{
  "n_layer": 13,
  "d_model": 256,
  "n_experts": 32,
  "experts_per_token": 2,
  "d_expert": 64,
  "d_shared_expert": 128,
  "activation": "swiglu",
  "moe_layers": [0, 1, 2, 3, 4, 5, 6, 7, 8, 9, 10, 11, 12],
  "router_score": "softmax",
  "normalize_top_k": true,
  "routed_scale": 1.0,
  "balance_loss": 0.000777,
  "balance_bias": true,
  "router_z_loss": 0.0001,
  "router_noise": 0.05,
  "init_std_router": 0.0088,
  "lr_router": 0.000613,
  "vocab_size": 29678,
  "norm": "layernorm",
  "norm_eps": 1e-06,
  "tie_embeddings": true,
  "optimizer": "soap_variant",
  "lr": 0.00287,
  "beta1": 0.95,
  "beta2": 0.99,
  "grad_clip": 0.5,
  "batch_tokens": [16384, 32768, 49152],
  "seq_len": 2048,
  "train_tokens": 292700000,
  "steps": 9148,
  "dataset": "wikipedia_en"
}
Below are experts of layer 4 (counted from 0) of a mixture-of-experts language model. Rows are named router (the router's row for the expert), gate (a neuron's input weights, with its number), up (a neuron's input weights, with its number) and show model dimensions 0-255. Each number is 128 + 24 x the weight over its row's rms, rounded and kept within 0 to 255. Numbers have three digits each.
Before each expert's rows: a language model's description of what the expert responds to. This comes from a sample of Wikipedia text that the model never trained on.

# expert 27
What it handles: Table cell separators. Pipe separators between table cells, plus some colons, semicolons and section markers, e.g. the pipe in Game | Date.
router:113183118154091137160164106129137148097136177151145132146080092182162107137104130100145140106130111103117124104126138151132064124146159147141133124125114119109138166151116133165137138132113125091105121166181146132161095097154070155107117186121129107143187130120134093147115125166113091084123133118139179122170131137127172134159091170115129121138143128167132107135135151132109129118086099137118135118121160142165111100156134137146152172151101111082119109134100144146125159142119132124169146147127135144119141133102133156128138149158113095111142140127110156140133163155147099121105091116096064150113126095098105145129143132126130139157102139104108140145123159141126158146115101177091152104146148075094139170131112157096147130113108079136100106140139116141155147127121118
gate1:166138113151119148156164114118087141115118121119149168150121107077169105152122147104100146048085120151124116086107140117136136139180163131162136127135168099150146103120168133126115136136148152107099108148197113115148099136121137116155098134143113091140170136134140147136132142128160126087094103117173165120115097146185138116098157133129128120131148137163145140163126124157131142094147125172174176103116111120123133140119100147153105152125112144110082107139076162098130119135149147130122137165146110120080138135099088152176087161145109119120135143096151133117145153145151175139104111103154085133152123102124102131171153109123117106118097103106108110158138120118101137112132137101112140128096185120113134133085102122101138156116093107137122133139117096104145113123134171
up1:105107148132138076080170166141122144137161130115129103130078106136127101170113096164127129127130121101134123146156126102114097136156112069081125125120115132139115137140125119123098097155127071137149099135092136147115164131120146078171097144134144120146129132132061099118146124119139118110121169163129151082091132131156108154124127156138132143129128176087146095144134142135146137135112137138193150157135129172128114112159150152126078104124133134142089111175100097170116115123104152149111124152158111163140125140098104125089139171119154134109137125157160111117131141130129124117081133080088134085136123129107146114182139097097128125164119184138154174128141123163178144113144113138120151136130159111135097147116137142124131141122165105145141128092081178130123113142111106
gate2:161091136132165182145173154163149154131158156128142133156076139137098104102177158091188124145143118162118078111125133148063126131149124093154141114138137146138134141089113116091125143150093122129164102127140157099115145118122107099096131107135136164137127157146137131159099114102119122125130075115098105112153135149121150146120111110163120112153147136103157128170143177120127176128119144138152119121114101094123101123117077136079086132111149141109137166115086150138121144110121077081148104134099136121142089149138111080119095103123108112137128130147114164126160124101109100127087129146156117126118072151123115124131138113123119156130113135085089124136135114166125179145132114133136108126168087123125189139128134164121142126114150150145159097111155154102117162119162110
up2:122143125146106127129117092137157147129125085116133138145114143122127119108135119146146083120134189134135118162162153093083153138110126077112094118154096081180110144107135118116122150153128111137145124160104081103125082082124107132144130123115134164107136172138111126141129133132121120109121155183150087135174142145147158083136123130133160137136119194110165171133160115115116142150149092126128118117119116145159147074108107183131141141093118168138116180181087121136128142113139127112107103126152154130136133147146158089123092135155139121127123090138131111147123131115107160108112113152140096099132122146132147121131088124117182126109100198083083110128143110120127155081139106134149089130108137138127163123109168093119097142079154125121139106110152125106091118116144082

# expert 31
What it handles: Table cell numbers. Spaces, pipes, digits and signs in table cells of sports scores and election results, such as | 42, 0, ±%, −.
router:106126143136126109121144078132076118133106177134129140143134144138111101153118132130149117105116110103118112091158137128123109092158116129145136107152123105137154175135080153153166130130121155097114128131159130116150129084145149138116132136140134109104173125167162130125148114142160108122120169137123180122136123143129108109140094170124175106160125159156117122133157161121099130086071100130138144133112135152159058110155114132117136174182093118075166122159103166138113156131093148158158133150136142156147151129112141107140156128161172108088118117154081181126118166157146129148116103165106133149114172134092090088112149121106130151135114151102149121159135139152116143148110106157113135142095139108073138168138129142094144123118136109160087093126143125150123141091100094
gate0:174139096127123122141082148127148148154096134127144130141136081099139120088123128120129128120148122109124114097094151152132137141145143118149162137140131134123106081111092134105144133137127139160137103095161156148086092153177131128084150119126158078130120132123115125117103141100147125126153145149148118158097124079129129137162113099135171116160135120128108129134127126100119151044143172142142145162132156137131111122114146133123133127114088105146107149128136139115126107117097143157143141076108081121155121100098179119149162158116114107105180157112067112138130182129140130126157088149095130139116160152202141127116113119126137141151110107156127117105115129126155084132145128134141142123126168187096099106126118142159103120073098097133138177101138186124159123090137089
up0:130125117142195147131138074140155134165136083096117130116110170134131121091144130137132166133098129118164166142121142119137123145134122170119119099101128155120104103132128141114136109117081127134138106139119159115131163112134114111134107088118088137092132164120141096114097124193120091123138113125123085182112170128064143132092137096147119143115078100100105122128128158168146143125181129133136091130145119114103134117152091176118151132105122123157155143129102125113073115123128133147098103193159095147112134142127143158061144114139104105163160148125133160143155118085145129116144120086117113133082130165163097147107118125130137150089137164105089145126116135152162142078180121118147169129142153130131149127157123150096122149133139144121133149137092154139153094108123141
gate1:121151133132157140141121113171086170156150169127195143130095133143150105132142140139128143161061132086106124076116136137089139137151153090168091117113082137185081160069101109114115179117163135139128132113138137123135115120138100118104120120127157127140120101098151156123105123118111091094148143135133139115130128162130141115150102137129122098133123149202127117106122086160113138095150156149132158102121168156128125159133096101119146116143083129123102157128125135116096111109151131116122146120130133142127167144129091131110108106102140154119168147160153188150158134144149119144109118123129149134176134104143167132094140146130160127159094092151081095117124083110126187119126093146177113151147151144115132072112141123117113129135124124134175104138124101115126135131099127
up1:131108155198056125087127156130139099116107095109082130144200102145103115144144113109089135132128138081132116122143143131144121129139138159109110140127144097096124109147160128112126114119090124114116130117106149133115099125106156129132165094187095139143127123123097124170111140102129127173074078121127134163144130122125107140090141105112149146112119152086118118119130192093142120116091166122117148109128123123144129114095131127100124170110175120169141123174164141162126166138117149150136106120137129117114104136097125144139108120148063099158075102101135105108109120129140139120137143077131085099086171137140152095126133101128152097129146134127144132142084162126166089151122148148116149139149115125131165128178141141111149132079130133148125129108171139090126145122144144

# expert 25
What it handles: Abstract and topic nouns. Common nouns, often abstract, right after the, a or his, or their suffixes, such as area, film, system, -ence, -ption.
router:096135120135093098118112086154099121137139166126145133114115138135110118109137120131153155089139111087119113103162130117109120089159072151149140111165113089128141135145135150157133131160113141113103080160147101109159135121145072140115153165087146103122125089141127151169115116182133114108100172151116148136143152134150181110142125154124146125134155155147113127150119167124122133092114084121115161099117156144162103114127123130182141132171104124126153148158127177122136165139122145143134165158121140151134152168111149114139144145163150099094134130134117140114136157138117136155112103136080131134100155124094107124110128134135165123125095140089180132157151158182126176146115067161125145125144138102083153154106095123125147102085117140171128091153130081151152147092109111
gate0:136101135164099097151086150112121134142151108145120122115152114151133136153147143145142127092136179112113095140104114139141119125114099135118141115128139124129108108128188140117118135094120137160151092099168117133143125137102096118109135142116105158192113132126124125172158116145174122169144148155119153138130101126099172095111115149149104149141149144126141146142112159122128126121151101153163101136092134117095157134093144128147122119182124133198111158099135166105121165140116149169166127067135106126138128128135128100153135193126109097092154139067155136151139148113110122102114114081104159104098126103114125114121152107089134140124126157096157104107115080141151158122141105124122157140167112145105168158070114108091131102132110125161182096149130077139158116132157114
up0:119100106079125126168098090126128101140145105127117106149134110139145081166106154194143103146105117113119122145153123141132152131143152093137142082151138083102143114124156148127111175118117142130124159126154112134086087099108143161135161122140169116093111139113122122160175125156128149094158108149121140107130102107125144087152110185143162137131155102139118102151104144075111117107137080098104147137119125151135112155117171155157129137142111155101132175171109138139086160126126104117125124136150119111156128140141104116136178156133099111135148126132118114148156170116136102129078095098094127111081167151114143110112120108125103122141110117149205156135122138170140180099119122098126145097105149152108168133130158096144137120105164158121112123114151105099182118120142130
gate1:129131169148143150131100106106118144129137143102137133099141093106127130127134139128124104125157091134126123123130152111144110096165073180148127121153094150111115121156130160112093123172119096149088138116138117175131072121136123125108149155101094119116098156152080168140136136172146122088132112125104174118106143093134132105133161137129105117108143094174118102170118120168116157122128121167134139110119096156123122127081125090119161093103106103094131155115124149101136121114116126131131142156103156163103137135148094153117173128134133164211154114124126138128138146115072174116111105117137140095139143172148102143157144125113126127154127146111168162120161119142107106089165149179077098142124128138132173122128167151140091091154130093094125120116122087123159101151104128
up1:142108153093124128119157129126117120151176107134153123180109139162112128144125115119069133092145119113093143093119136153174116099091142117125129115151102183161123141129128144137108143140068127155089173125169121164107139133126100135140135160118130115173132131071164115134130100123101149172138136163103096103131066120144127117101170125146100119130126131114161180140137129133087156149098155123139119118145126138110132082118118143106172124147091115172177112115078100138126124098099146138131114089148107163147135081114119095073142144168104101146155096113103141151100147137142123070091142130125106139102105128105130141157101117136111099130142171133109129120097106160166154131113119135163129130130099165119110126154168100094125113131146109151096113130163117122116147102108150

# expert 22
What it handles: Words in quoted titles. Word pieces inside quoted song, book or album titles and phrases, such as -ing, Love, You, !, plus unusual script characters.
router:129133163131115099151134104161119154113108124158139145136102133174141132134103110122157124104109112118122143095152155153110076125125082167129132158121130100138138142160086176161141153168116127100098130132143119129171124126104067132117162138106176101110180114104108121123124115137137109114079131157096127138120138144132108123123125126104145129133159136147144122145134164098099108117090107141119124107112162140142097111147118108132154151170074095130147115130135159117125183177143134129163155145147102172122135151133164132125131111150127073059110123112107135120113172165149087159095095159104122152100114104111121101128155153166150143162123146084150137132138143157141164184122099178142160152092156119099159162119102128119126110137114099156128108123128119172138161099116107
gate0:157080109091114129119096110129144108114144129144119136131142131162092060108115150149092131152109126099114132138166145122157058114133117104123140126095121119113118136110127111147122146193131149135102144080135109168134157139153119111163124124101163183156135119122082138139082115168181111141082113140148111120134163152130121128180141078137117128147122121102100064113159151127111138119135141148160138153153173126132104140115105148132097127133145144145120148129170097092118121125142149133203161147149148130139134157102132132153160092145113114154133110130167185115129156162115133112118135137092129103151133116096146154104090125190123116130165170105139136121143107077118119139126166123129109120137093137106098154117117101098160127113098109147130090101110129127106131159133126
up0:111113153135147127139116158122100077089130104130109158130176155163115178110131171121147123174102136184087163134141102127143094112106126137106105124147159122075160103117118194170125108150144134095094149101124125160105127152147108108133153110120158152083149090120108086109133146181132146117115084145132164137134132130139114123175131120165104147122123131110137126099106123137103111124090192094156112127139139181108121134136123133136157159107112092090136086114128150132100082180124101148104132144137121120104137129145131098087118115156138145145097113091121155142164147107175118105113100092136128121091108142114141136145151180112087137085145166119101162125089128146122121152107118128128145156078127119114164150105122100131106144121131141146146134151102125113138160104120132
gate1:114130129131114117147129096107153166098137129093098128129112151162185177117092142110116117103104084133139148132137102211101096145122110173118109121129144147074114113121121130145137153165099126113125130139093130144137132130117160122103138194139141101111112140111136144115105123114105098112131136162125135150119163163105074144117087107104113164145149135114127108151148159127149142133149133080114161133135135151088131072105141101117113153124107131161105091125137134104102141145121081120140141154131135136099117111109137131119154060117161156101149134074095153118101133124144143135121158097078137137157139106084138146147144075139140156167128115122162181129140130128155122137144066111116153143128105134144117175118094113155142141171144130145093157147119138149149110152108174
up1:121140126136112126158128127108125131104123116133104146135127194115145160127141117068114086136128073083167116126090167128078090157112165138130118102133140123128078167120085146144111148186104129178095151112103137131091137115147191142107160152150148116111124134095112104137116101168121114150111124133147113095130160180136101149126109120111134153124118118098128115137128137129126109126140128098111160139139132102159131059111159133154112153063111184135140128120161148127128125130131123167081133174108134164112131124100109151123091125110144138150098118086102143102079117137073139152130136140110094134110139134067177155108129148109151113169109134167112147107128140123117115134160147136144123162164160080138133139121124115117107143141131134166110130099128128096136100138126142

# expert 15
What it handles: Mid-word consonant pieces. Short letter pieces inside ordinary English words, usually after an initial consonant, e.g. f in curfew, act, rop, ress.
router:085121136148084112166144102178125154137128129145129141128086089173145140099120125127159116135105122090129081098159143125101107111156075127120114156167103135128128171145133145132146141182116109107114131178131131115146111125137136142099148138077159113180163097139136116155118137152110133128100165147116154134129121096140133153140122124079135125134128138151122113160140165132100115110070130186129129118131143105140137074139118142149179144169145106094123129158135135151136169110097106106117145148143141160119125142116139126135152145154130087092105112148115125125139136135129128116112068157138094173126159115109095112138171137137121090164134160136133138137134147138126172187099072183120157120108132082090136127101106140128164114103136137105100086141117103149177119116125148
gate0:125122126124124096152096130114123159133103115148162108146072115101166127129113155096146102076168127119129122180133120106121146107135105145131122107111148148113103153164140119149113128145173150171122138118120128121083130139134122146138136119144169117143184101142113114136156189114102114148158157134107121139174166137175167166086160135141173098120169106132129167102111131163098158158081103078099145126131138168166142131169119125112115139137169126088174112136117120092174150090110106125101104088111132106129139129119101136139125114136111103130115128117154131074118079173137112104147133116123127165134128128142158099109131109124158109125155165116154151118129025102123147128121113168126125130140093132123145097110142114136137130140099152115121117128132092107126115143106146
up0:124092152149099139137105146112130129061110142078098122106095122152126161142114176106175127135135140100113136144160133131085124030123108166130125161137082116121177135143147131141110181093091155153149137075132109102090118112136165132145109136143126108155101142149149129137139115131131116148144117117157111114152151124120121104126090117093113146135119181119119104192158158096168151156116142103124156122160140139092123120132111112151122146143128113126134132166107103158129146124130138141153122140118162083149160133151135148141174101110148131146135125138110123148128145082130148141160105113119126158098145136134135115110125119144106134128164105074157150122109139078092102117156103139112130104149087120121098085160146137093170099114181119144156096113112116158140113136119086
gate1:068122151160089142130118115138140128130115079169165137081130105108166111145125115139142128132112122110179143090111106108107146155157132128104183168148144119107115145147165076117128165127131155109104154141126120106117134128177111094110148102103149130141145116125135104143110119129132147145132134130144128101170091146157132104146110091102147096091140091105188138120130135141126107145148125141132159097147093112110173108115097127135126125164122122091118152143070167157128127099105115140129137114135172115082147115123126138094114105124145096141166106164092141122136149111136112106104142173112135121177141159168123116139115145130112116129146106125154086094139123125132094172133108161151118132109081152103092141131140125167141169085127179107122113109179066152165125114148151
up1:162145127154159082136099133130115144094150159107154097152141138150138157139179147124120168132131181132122151161152131144167121109112106106142104144129160142113121137148110174147150113127138082132132145081125101108150107128120144134110137112118103097152109129119164213112163141130146127151130132154098112123119149048149142113131127187145112134136090138114090092122186118120103120090114121126146148146081169177134114129158128131143129105142109130154111113138117081104168116149140140149132118075109101139141117155099132104107092123132107104110097126136173136117126111104073120127183156105115082144112113138090108113112114122104147112119127126110116178097143130083108156120122112119113164120177150099150160103139096127102154133113128121139117160130082119129102120131131089

# expert 17
What it handles: Name-ending fragments. Final or middle pieces of unusual proper names, especially surnames and Latin species or genus names, such as Panche-v, Bar-é, Oct-uro-plata.
router:122146123136135134196127125142115123156136137136154160123124093135120129134114141125142133098130136105073122092132129135113105100166126155130143140113126120132180116140102165134137122127086133108089122153145119134150137107146101125090126147138157098136136120160159131126127122146132117131115141117108158165164159124138120113109081134123125096131168140124125143133135153119118129105110101141158101120121155141122091082142102102133132208156089107101153129130138154124140154165081131145129121156146125166105145138124182126147152139154137056072142129147101126115138162182142122131103109149097122200121148115116095082136139135122132150145133145122181130168147169153125138172103095213118155130095129084094158156118078134120145151108106099170107114146118136137151115105113103
gate0:108115130137109080136113129115164151139119146192140136117100143122124151122124110119131085080096131096137144117179140138132170165117121134123168132067102137157110099123103129095147131149141113149153144089115112115129118124167131159123105147146121097112120128123110144119119129153126101082165125134110166087148117122137152174150165072142097151150145125144158112119134130160095162097105132133140118091150166116143085091141146125076129142171137123130143175128110117133155164107119100155134156164106112133125097145123154122135158114115171087083114117152128104150128133152152146120141142133078162117109113136118153161124098118095161168137114126110095090155119063117105102145110150116128148085105146152098155101134161166094139110116132114111130175096119114110190138109132133
up0:140161140122116121134095149142125115141128142132141147160133155101133163143071134117145126139131142165122132105133124116104166109116122112136150125089106088145139159080113144137149129123088132149139140127176130121093150094131201124143172157147132131156126159132086131144161146124159146123122147149120174146131129128141145137126122164150109139129117108088080142140163173132169138114118110176130101075111064082098141103158126125136152178115160142096110135145125107130162099103116125158124125146141075149135129103133106123133055163146145121082134102129125130078103130127110137112163157136101114158107126131100160126132148077080166124115124148113098097115154141163104090126187171132099093135127171123125107112124150133140131133152129084125143089132123161109147150123117112
gate1:096115130137101130171129146120070126133128112092169154088157119075109160135098149100083127136143107126123106129105112132115122149158170145163144159149111142127138144159133153126138132123099104133143111155127129145110155126150109105095168090156131101129178084147137132128103148150118140108134090094113115117136114136084142138116125107135135072138163148166117149142113119186145086117100145158121118123104146109156105117123109139106076091102143108102114128109145136139174125125112133089122077145150129129106151137126124163156122070114108108089137133140147121148169135130136145125154097124164130142143149165145156057128144157110131132115118126187178143156114136127122135162143088151085073116112081110093139138115133170135118122158124134120156168126157112102118074110132119
up1:095090113156102147173158108165100150165115123125171156108138106106107164146111137131100146127115133099107098136111150111098126116105193134179142155132162137126173069136140132135109158088092105105159136099161149137141129161103139112109088130147126132083147108140108116149136149145123175151126114100113140111126077123106127123128109147109118155155170119152114121149134128178128116133144131178122138145098139161096087104121125112120096114133145123165109094099130137099148113158119117142130069150117146082118143160137123128114154113102153146159138084134090163147150130138151131163130135077129132150140099123129104124097125136135124171139087125104176156092139175060133137098105183108131118142133123118085105115154106119123116130128125134083134147074127122123161122119129142

# expert 28
What it handles: Clause-ending punctuation. Commas, periods and paragraph breaks that end clauses or sentences, and heading endings, plus joining words such as and, while, where.
router:093154144166133126144144116139124173152128151162154141155088110150132126105117151149162140131083117086092120068172144130080101101170088114129125100147134111101144145159130121172151123127126130160088131138167114134161134099135097148128111159142154101140146093165104140134119106168153102127084169117076188128173167124144122118114126155111139136158134161122107111132164160116109140065115111158140147106116176125145102104148113084139144161138085082106151124144108148114190158148107123151129124165132133163109110143107163130135117161151150110099115120142101141143105147135115107173122072131059114149128154112103118134139124132151141145167110135105146144144159135145146155123115125135124126127135150116105100120122124136130160149117096096166104105136128120141140128122123155
gate2:116151142103154165090105114068121124099117129114102145104131115126151144186137134095135117147086149184131127116167118154135108094156087103085123122151142132109117139123107145176126123147087135162122112097127123077151159158139123094134117102087160153134147098117125147080166161119139132118132113111132123086143133160131092117141139155121180094081115170108147109104082148148136153121129120139137118100098130112140127131131146091121173137120134127120142100196114143152167146110102129142158124127149136126107162143126097116139042097093145118099097109130123078109144142098123152145119140164166129163136132111118153158119130138156133124094153126152105143137154161134122154131174100136125172149150115143140135098122163108122105153136162106121126111147099166150111091122105100
up2:144119137117118119157129164129086151157112113076091166103113128144081158124088147102134138127140139147143125105142098122068147117153093084101164151123142155119131151112148125098127116112118120122148126094131136131134138134090095125127104140091131152089092091148123171161122146147168131122138129096156151118115104147165134175147144141150118112088158138115131116115135127093132154121145131207107156124109138082108111130163110124115111125115094141115103204125149107118131152144126120160106147144133107164155146108102123136107091138097118088144111134128131184127105089126112180164138092119128138158158116129144142184131161120133130111106109128155141065178131175124147118132158104150144120140113167118157109124153153092150179158118096104097144116140118111110147109142101125
gate3:139102111135111112109104119085136097111113110144132088165153149116115123122094069117144138107124114140142161147130105117102135107107112115122136181116089090121139148133100094139136081169114125129166147130152170095137118112135136133102163156121106148133166163172117102130150127160120086121185197115159141166105127120127108120104092108106120138111160170125100163117187107139120130165146129167090128140127116152090147099120145116088154119145142102126164112107124142080145142142142115159127138105128121161161116161126141149150123140141140139119098132171111099124135125150152090125103110109111096120128145128077087122155144111153098155140093148123095197156104118141117105122132110124140206142132163138118095153140117134135116104130137091095102127129175148130086135120115134
up3:132145112162142123087155087127163134116150103143123157132137083120154104159122153140091079109145132143139076119162138113122126140110142158125148148119174084126138084115149142175086129148128138118096136112112129136115117136096163114133125124135144112072158119118138131125134095122089102131118080149135105112137089106098148101133103133107090142147157110177117133150112143099173154167099121141144101137145119113128111107135124140122146138125166144145127126113108095126102155155120152112145141114165150103160146145149173140136158098127110085094150146111129111151115164086129145158169161150115131162111153130145113155078126139130158119127138126152164081112091082091121192089154098160138106124064112121139162156138104134123105118128104140140137105109109131186178088115120137

# expert 1
What it handles: Opening brackets and quotes. Opening parentheses, quote marks, brackets and dashes that start an aside, such as ( before born, years or places, and L' apostrophes.
router:086125113178090093139116064131120161122133166140147169145108114161130153147117130116154106105095099120132124100123136140101101138147097173130151138131124122096114175134094114148148132148113159136064108147163143139160123095142125141100117165134146122124186094124138104156139116147105111126119198132114124144112131138141123134125079156105135127143116134131102115100156174088108128112106106160123143093121157151135100110164122122120114149156090122106125147135138152143124171116126112152173127176135134166124167137098140123123153127123155102114119094144115142108120154164147125194122103166098100156118106101118097105107126136154129131158111140089186136157122134156128137169130105168136128101141164098096156141122103125110163123129139124150061099153154100165154148120108122
gate2:074107113159167130137153120090140106170120149142125090153153127105126166087107140126126142129126131089073106072129117132110079161106087124148143097123115169125106106156139127124135126129122085142164088134150127156124173147197123120137121151129119127121160116072117118105129143113097124145124133148068149088148116150145159141176111077124132152133099163156101179138113112155118137143096131115147126143134128137098150105108145138140106092148085162155118133154137112118148125057137119190132156156154123167150124149113162137136159085107156155117159147131117136140127135129121099126130138098113140139133120124086161080146107158133108137135134153139105110119115073132125157149151093126129109140148116095095130089151117140088163112152133161141128154131117153147136135138128165
up2:129146171142154126135163147119146095141139141131139136105166153117101148170154146153118155114148098167121114125120131098138141137156147158159127139113142115129136099094128186149160140136099089120129102133124166134162116130122125111120136155110160127134137138159109139082133128093151172098125091104136167107131092110136152121116080104132142116124127130069130148124092113095150116130167129129157104110109078087139131129123219108084119094108094127089144145126115188120097112140143097113126154138163111141099145155136114104141110152099109163073138117119133092131145160109101134120095111101108152160117124066132135105152189089121108153117158132113128173161115102122122160121137126087127145126132102137107122108105137142127188113130153153152091176111131139145150143125107122
gate3:153158141164125102160140126124123118149100147145149140176104073145097161139163139163131102107123105155106123121126141101119141125096101158128181089106148131122134120135148125156088147109129119118093116169136149127101129096138150115154079149114126112148165118136136137154133084140114106152121115155067136092139151136115144133117094163102117196105127136120160117115139119156165139164119113109179112108103158094132146119073168118133114145152118159096050105142132108151151138149158093122138140154175141125172098149121122122103143092128119146138150151132095109178131152149090095122107108123111156131110118127098109064172154118105071108125101150124134155115143118174158127145154125146116128152143112111134101101116138140142131080113162133138120156156110119116160111110121139
up3:112116116130084084134131146104117121141121154119179128150077088149092114136149125141116098150107089073114166080129171143152120095108139093130154107094131174136118115133141121131150155069090137118116138128148100156143152143169154136141103117135140123126135103150108135159127075112107093143106137142099134112125134155154136107099127142112144180089163103153135126109152125120173137119159096123163146131114136122157120116095139076166107155150135162147112119148129141147116124104151101152100123168120168161126123131113084120122143074124099129085142135109149130162133139150112124122138120105118176122168129132082149129179127117100127115096110101139182145113149166175133087184153129141150168108146133124136133111117095148174080129133129083138130131137124113086125133117144135

# expert 30
What it handles: Foreign name fragments. Word pieces inside non-English personal and place names, especially Slavic, Japanese or Persian, e.g. ov, iz, š, han.
router:100132129146115137155152129130134154123120116158113127138103085146134103145087150098161119125113114129126127082134152148126052136160100130144157126130129097124121158140084132134153136163127154154099100138136122121149127105160074145107149162128167106149165120139160115144122085135132107134099143133142148100150182148173098146130114126112128122119118150163128132141179162138082110058098122137126121127071157140142122083127106118121115163156102111115146119133123143155138161119087148102151190151150132148098111133108161140144130116130148075071103130135106130147153134164135136134089119136126099168139136119121156111149126125112133121156158155111151126159111165159148123168096106207138114099115140108095117149097136152109133149115085094159105110169100128165122108126148132
gate1:119086159131152123138125133120110102154136130120087069149102100127093116149129098145167108120110148131143120102113175161108118137098145136181142167142122140126152132129095150163127127132098129139122117107130123143122118109154146145109119160136104127080144143091159128097102094081101131155091067112157129160102132134172140141127132126182095110130123175147126093127096129134105110110139140113086153091150104145149144117152133163122136128125084122144151114093147160126161139187123117093150096151097136139118145099119115109147149114170135109105116150142143101141110087144126116072139124109112120095178138168175139096145116141136122119116107150129093122156098117132110106133125180175135150137130157178107129106079130136111152136078133143129132120099076141131136150127194104
up1:125163110102125163125106155147128193127105112116117184099089116113104174080113099134087137104098095152124087117142108113135132137151130174116093115132164091144151134108127118116140114077157110144135152130139130119162153104170144140148149121080109172156150120144108080107130127137153115146141153112111139066154123148114126109154157112128143086162141121110170143104150141127143125177068091142144144112109119103140144127127130119141113134151164137141150127099131128126106142069125102156113136143151086159069103105157091131113144148071101096113144090114124110127091149156123164153147114138136126159157086130155094140093135158101140111142161138142124154158137085127146162135147117119103159117135133133120145155078140120131078136145129150135168127116125112148126111154116137
gate2:119098157145090145150131123087109127104112156107120154117137123129155110106131188106145107180096093116148042090112124133136083107180136187147131150147174117121155091094127069101141103149140132138159150126136115132135103138133113168151109103130128134122170123099142081130096125127080137138149107163164127154133158117149128098121134136128148157146162155114158167117129110124118100151122135115128124115149163117109125139138152169114156147109152147108062168182093153132148106111075111125106113127113176158123155113140130137122145145131154094109134118133116125135083130111122124100094090126098171127121173155100144099141112127150124116114181104162128150121114143117131126125114140119083145147116108161110086150123106141122137126151132112105127137155135091130124119143140079
up2:151178160118104147128129108113164173120077161133124132150132084129122137091099126169138110105136112119126153142128126154190144153125133118109148165147084110128084101126152132127153148110144105124117131134109136091115125090131128106167136127123108087137141079156134080127103133127130130130122138131093114179076106138131144092119107097125112119115135123098133131095105120097099133107080117163100119119098122155108145118147134129188099151157113161093129132132139088161104090106154132176138107134128126139090112173108117154122131144119132153163130174105126080141130115151112123108162158103188169136145167113147154108148122163184135127163086156116181120124140145138121139116176107099167170125104146174132126124122146136103119135144121130133091148140097117122105108086136130

# expert 20
What it handles: List and table separators. Hyphens, pipes, ampersands and list-joining and or commas beginning or separating items in lists, rosters and tables, e.g. - HAI, Heath, and.
router:110150145126121135135107099127102160118148139152152159121144141117099140144131111112158112085132117094081118085133152139087128117142150151129134139148124087124183145157123143146151138125106133086082119137153134149142115113125126148075112151127157106099155118174144145118142123134145110149101134106113186151119146109122144096124124160090131105148127143127100178121172176083125121106089091175135094123131137155133070078168105123112101184153107091086129122120141160122164144180114100152144124139137123147135120159104158124159135147159138108107123121123103166140105133161147144156122113162125103171100123122124098112128163146122179145150127146094139120130121154151129141157092105168101137144098157113111151171145086124108149132112128081151085092126129109165139120091124098
gate2:142143111126140123126113157104180124093121129119142135156099157186129122088113161148147167149112127145147132089121154111131134134135107137154122110118100123085120192115149130092135168126131138104094130154114125145121104100136084113102145178113094127137099151076137126130106097146139103089128176130143133146146134099140157133161129162110130106087106157120130118130133134143109136120132100150093101081165146134185129130114089132148132153134140153155129123143098161097091124145121108100174103133131153124114081150133101149130155126130097159125168111156119107117149122191131114107135138124107086053091148111133104120154114122153158082131141090087107134165148141151121118134141111114142132118143134157094145127098110111157103174132137061139099138124114093154094174141097126
up2:120155107112122159171166092075112102116142113104085170088131129132127121088124118110163129126119161135136121151121118123120124123144145156130151118134132176111124115134111104082155101163081110128134117116140117095162135126162155169113132140097167131122139127133145120158164111078112134135138124143128141152156123130121091128101157154134117138167113060132148108095134095143122125111165097115123139165135184176153137114110095128119142117056100116098169163130132163088111112123142103128098136153119144087149131127162128140128122131127119153144089139118112106121138129082146079156145126124130118132081128153148137121128156128149112132125150160085130112110133118191135128105159111111100129138111139177115129067075142127157128148101150148145081128106097142114163082159177123
gate3:133139114124094143112120118122124157107110155113176100146133104173116192116116135118159122084113152109091124082110167120125192131129139111144119145117140131119133103116090120102122136151168140158098117133124179145127136156130120166070154159152115133124121153136127142145146132121070154127160155152121126116189125110119118056161129113087137134129134151126134143106169144176102076138133156139134127071148122162140086113137137110130086158216146101110111133113120132120122119101113133136169124093097115135155144105118127139121130142145120182119146151097127101126122136117150133130131162116086105125103123103104103099136094169134176138093152137120159114132126154098130101118103154128142118084119133126113097167091125114109146115159124120116129170143141118115161175151128130
up3:100145119141112131111123119106145146077146153099197088144139099194140161143110140107101124120094144081093116080131144121122139148125140109139104173150131106127169071134111152101122138105182131098113100140121142171105155141113110159106137154141096119108147153123137146156114171127091123137181151140118158113149112091143114084164122100103143116140142114125148133115148133146123092154133171125174113142155131120117102131161114116113056128192141097096148136097128148132112135076114117113170095089138130143139125095120132141118160114114121151148131118142143090125111131145154118098138200150086121104134108145132077149161137148143141141105172137094137138123122146103104120134103135140141152093120119118139159146119097121074128117148115152119114145159145129120135161137113113